{"num_hidden_layers": 14, "hidden_size": 224, "n_experts": 80, "d_expert": 96, "normalize_top_k": true, "balance_loss": 0.00569, "balance_bias": false, "init_std_router": 0.00865, "vocab_size": 6093, "norm": "rmsnorm", "beta1": 0.95, "batch_tokens": 32768, "max_steps": 7587}
Below are experts of layer 5 (counted from 0) of a mixture-of-experts language model. Rows are named router (the router's row for the expert), down (a neuron's output weights, with its number) and show model dimensions 0-223. Each number is 128 + 32 x the weight over its row's rms, rounded and kept within 0 to 255. Numbers have three digits each.
After each expert's rows: "comes before" lists some tokens at least twice as common just after its tokens as in all text. This comes from a sample of Wikipedia text that the model never trained on. Tokens count by the router's weight.

# expert 76
router:068142123174083104136146088094117163130098151174095130120103132126094113131080067136123125092138158212114108157088116157094095124154129041127129107117147171080161074142122085142146144069121144102092173129086092163111118081097185115156164098126089119098122140165104154163140119064068142193087111111206105134179105106139137135116144146085093067087130172117143150156188096125110092142158156140091133202138134188138167151168190089079153177206105158121080168120107078130128129154123117120113117148162103123118107134153095124108168146113150152139188124151113130138076150162161160093106205140089123132064116139089150171084131116084166069138128138114143094126147079092108120117128
down0:122097127150097168145112137143114088174106103132139119087188138128138171141142097166123106074163086094149065088173102159125118134195142139111106109124126152141182117095142162114148108125119092068113165107136160159169156128112124067152107194164097118131139164133136148102136134116146159112070154084153154100186166129154112157131153147091062130130122168153078129161088114155080117093175084038167139131098142067142106095140127150138110119114170122081187152139226137153165182096176148117079112144136152185106160144138154073153116176157102164157202141135100115155155129139190119099094161152127128125130109085131102112050115045136166098141108083134172074148055158138128100131101
comes before: " the", "\n", " a", " he", " his", " that"

# expert 65
router:077098133157099164143135169080125165117144142142089151125084104094111081157129095153129093107116142106089133084098124148099152160166093125172148156114115110092129100119168094131116137098166106112104112138106136126143116114120165112131152101109110057123163062169103193080132111076109156113066108112222108123223091120171119084093132128067113086096140140145124129143124155172163141107135162128027111168136120120111200078177157125097148117110188156110155098113073156135093144223133151120116134167151186111119160128186110145140125156132145146157084148155076116131072097103160161141162190122095103093094128221077133166141120083139137090110157139094155121105124090061143126121113
down0:143104085155058115130134091145109190136098205138139148094096094091133075062153117157141138154119095117115156067122130115125091176229173150122144111125149152128118158145099125128089090159172081100167148110086153085136132122150146156180131138132065177156116111171121133060160134095158087148069161167178189092163139099182055136140094181085120181107104093081112122136118109186139084142178163093080106088103185081161140126156131135155145128114141140115112069138118151135119128148171190105161119133130132106118128138126145072098091130155079141080157112141079131194141149106131093132112142114085136093130146138117117140147113089114105117147089158126125159115118099205222094089133
comes before: "\n", " the", "-", " to", " a", "|"

# expert 54
router:187087167141126180106151122137194201123186173135104109122191074178056155052112158119101087116114123130188089137083156073152202142170112102158147097128114091087161158125108122185151128143115113165146135118127130124115084073183127150155145172128188146157071106178126105117146119095123127150108070128199091119145117142121075121145118081084023138168145147168149109159097144098099133117103124153147136098138076128131101084112110089178126089071158128093151115166180190181160116092139154155112157156125113141163169078144073115138130125121126138131087161162122161149097122135172140144116083101130110072121116120070168096148117120105153184112117154101152156130131090133175126107123
down2:169159092132143124138206118121176130151131163087164149082113112079080154172086125120092096130140130073097148122147057136104116123147137181140100118180137125176056114137121141092166077092149047164122166183140165153123110098181077144110085066166159129131106094083113119165093128129123135136178126119098170157114091096145117097110160186130096191096101169121147138125055111145140139140163120091091167127124134035159126145087108125188127096093163145166142113136139184126124146100080140155166119125175117096161078148124156142186112108170078116138131126113061116132191157105159135144063151100148171118155134113119142160118172108166130186103145160118075149168177164124146167148069
comes before: " of", " in", ".", ",", " and", " for"

# expert 33
router:066116134117143103107128152179181174149186075158114134119179152148077146162135170083079105123154176150110118183094157078092070168141131151131135141138108115167089131106161139130135150126127136095089140118190135202125037157181181154104145109093102104132102148126177163138117150062113102134148095124152123144128110109099126130086054109174076146123170167158210157127081108126118110087176168161113128130127116118126186163116126105139147184191091147095121163060123152137156118192106174082117143154068111202122130157143169115118143164114102140147064133157131177153076114136110155132163148141099124121154130094103157160146132148171174079182154119172109130081143112134071153102104
down1:130110168111156126120099099133104146159177149127097169082112140129149144124122212108146082090152064175154144090105154026117113127157087129157128114119117158041095167122129124211138119169157111106092163129080069130128130098072103074122123166102150137062136167128104173135170112124111120163114144090124102134178115144078140148064109166092135143060153106083158130093221143093153109067174121146111095143124121095147117050111097104114159030147159121188099118122127122122167112082097162137128158160136105116137121144088124137105141091124084132083120087083175082122067170132142181132138102121171093141076127138144148163098123118112124149097081114125163071149121151112156111135133
comes before: " the", " a", " his", " to", " an", " by"

# expert 18
router:010153140113119125119110089159091173177142122136118166119109140162070123133149066111113110102142181107162148141134052149106106152144124078091147081133157188110103090120146123112119119079128121062148128115194133135126126099176154124122160110123069171099148179110156100131127094123134058128127096105113102077084101108099118126162123113161068105103133153132150184107140101153058127085154173154138183182123148142123134213147106089178155173193164157189130150129094120090109075111160109075109092131132176135128105130147170137119136104139117116133117143118120145182140066140154179112115061159091098134051128071089160162156080126110138096120119077143118077120124111120117128108060
down1:136177105063136090140106092126103148116065105114093176105108153035061117104125133135104123149178146194130116174093090130129156132108133167136158172131108123139123175105113113047146172165145095160144126159147152127170114188100090162117094122097128156127149108175083112111097114135153148115161111127113142166174102139149143094191112182092150166153107120158175134125141098143147060084130085103091132097165076135104109061150109090165109105082184060191069113157145139133098088134114179056171101142158115060125109110158085102138108086107157109133149153137105144210175117105109140092095133138104184080157106067115141122125110161163177083129126146105137081101149108110118150175116
comes before: " the", " a", " ", " 0", " 1", " his"

# expert 42
router:148092131097140130126158177145115191121128084148121097115143163128133130197127099123085064169084175130104144144082151198116116139145104135133131099115144126135125061116171156091098150105148160138121128121164166142126090120153163148122115029075182088135107187120129145082108115146156104145148122135170108145192105103120175111094121133126118127096130145163144188098151158168164105148146182130075133126159109142134215116113187127077107164086103166090164123124155066106122093220133152104125194153099116124133125159165116102089136134112133162182122165155123161121110193113104147096124228069163132112149130146129099154146162119133155033119095080100115138108058110078103174129111
down2:149115110114144176107145133124146187128098182208155162142163126099075070084140156139114145105125160181101082106119166124103156129111110142113095068087069099153109112084163127114057145075149128074177150154112095128107128141109147089077179178096140109122129114105104110131124106133112137158132131148150092115104077131138117124153112146127140164128198086175202092150093153086090175191090125083114099128080151148137102151099136042122211115106119142115121135093126084166177194115089117185133158130152116082141072115167156097062118138063119161134171138150151150164083118118160058120121116111135107089155131121194152122188138128151143109099155169117131093114106171120119059085114
comes before: " to", " in", " by", " the", " as", " of"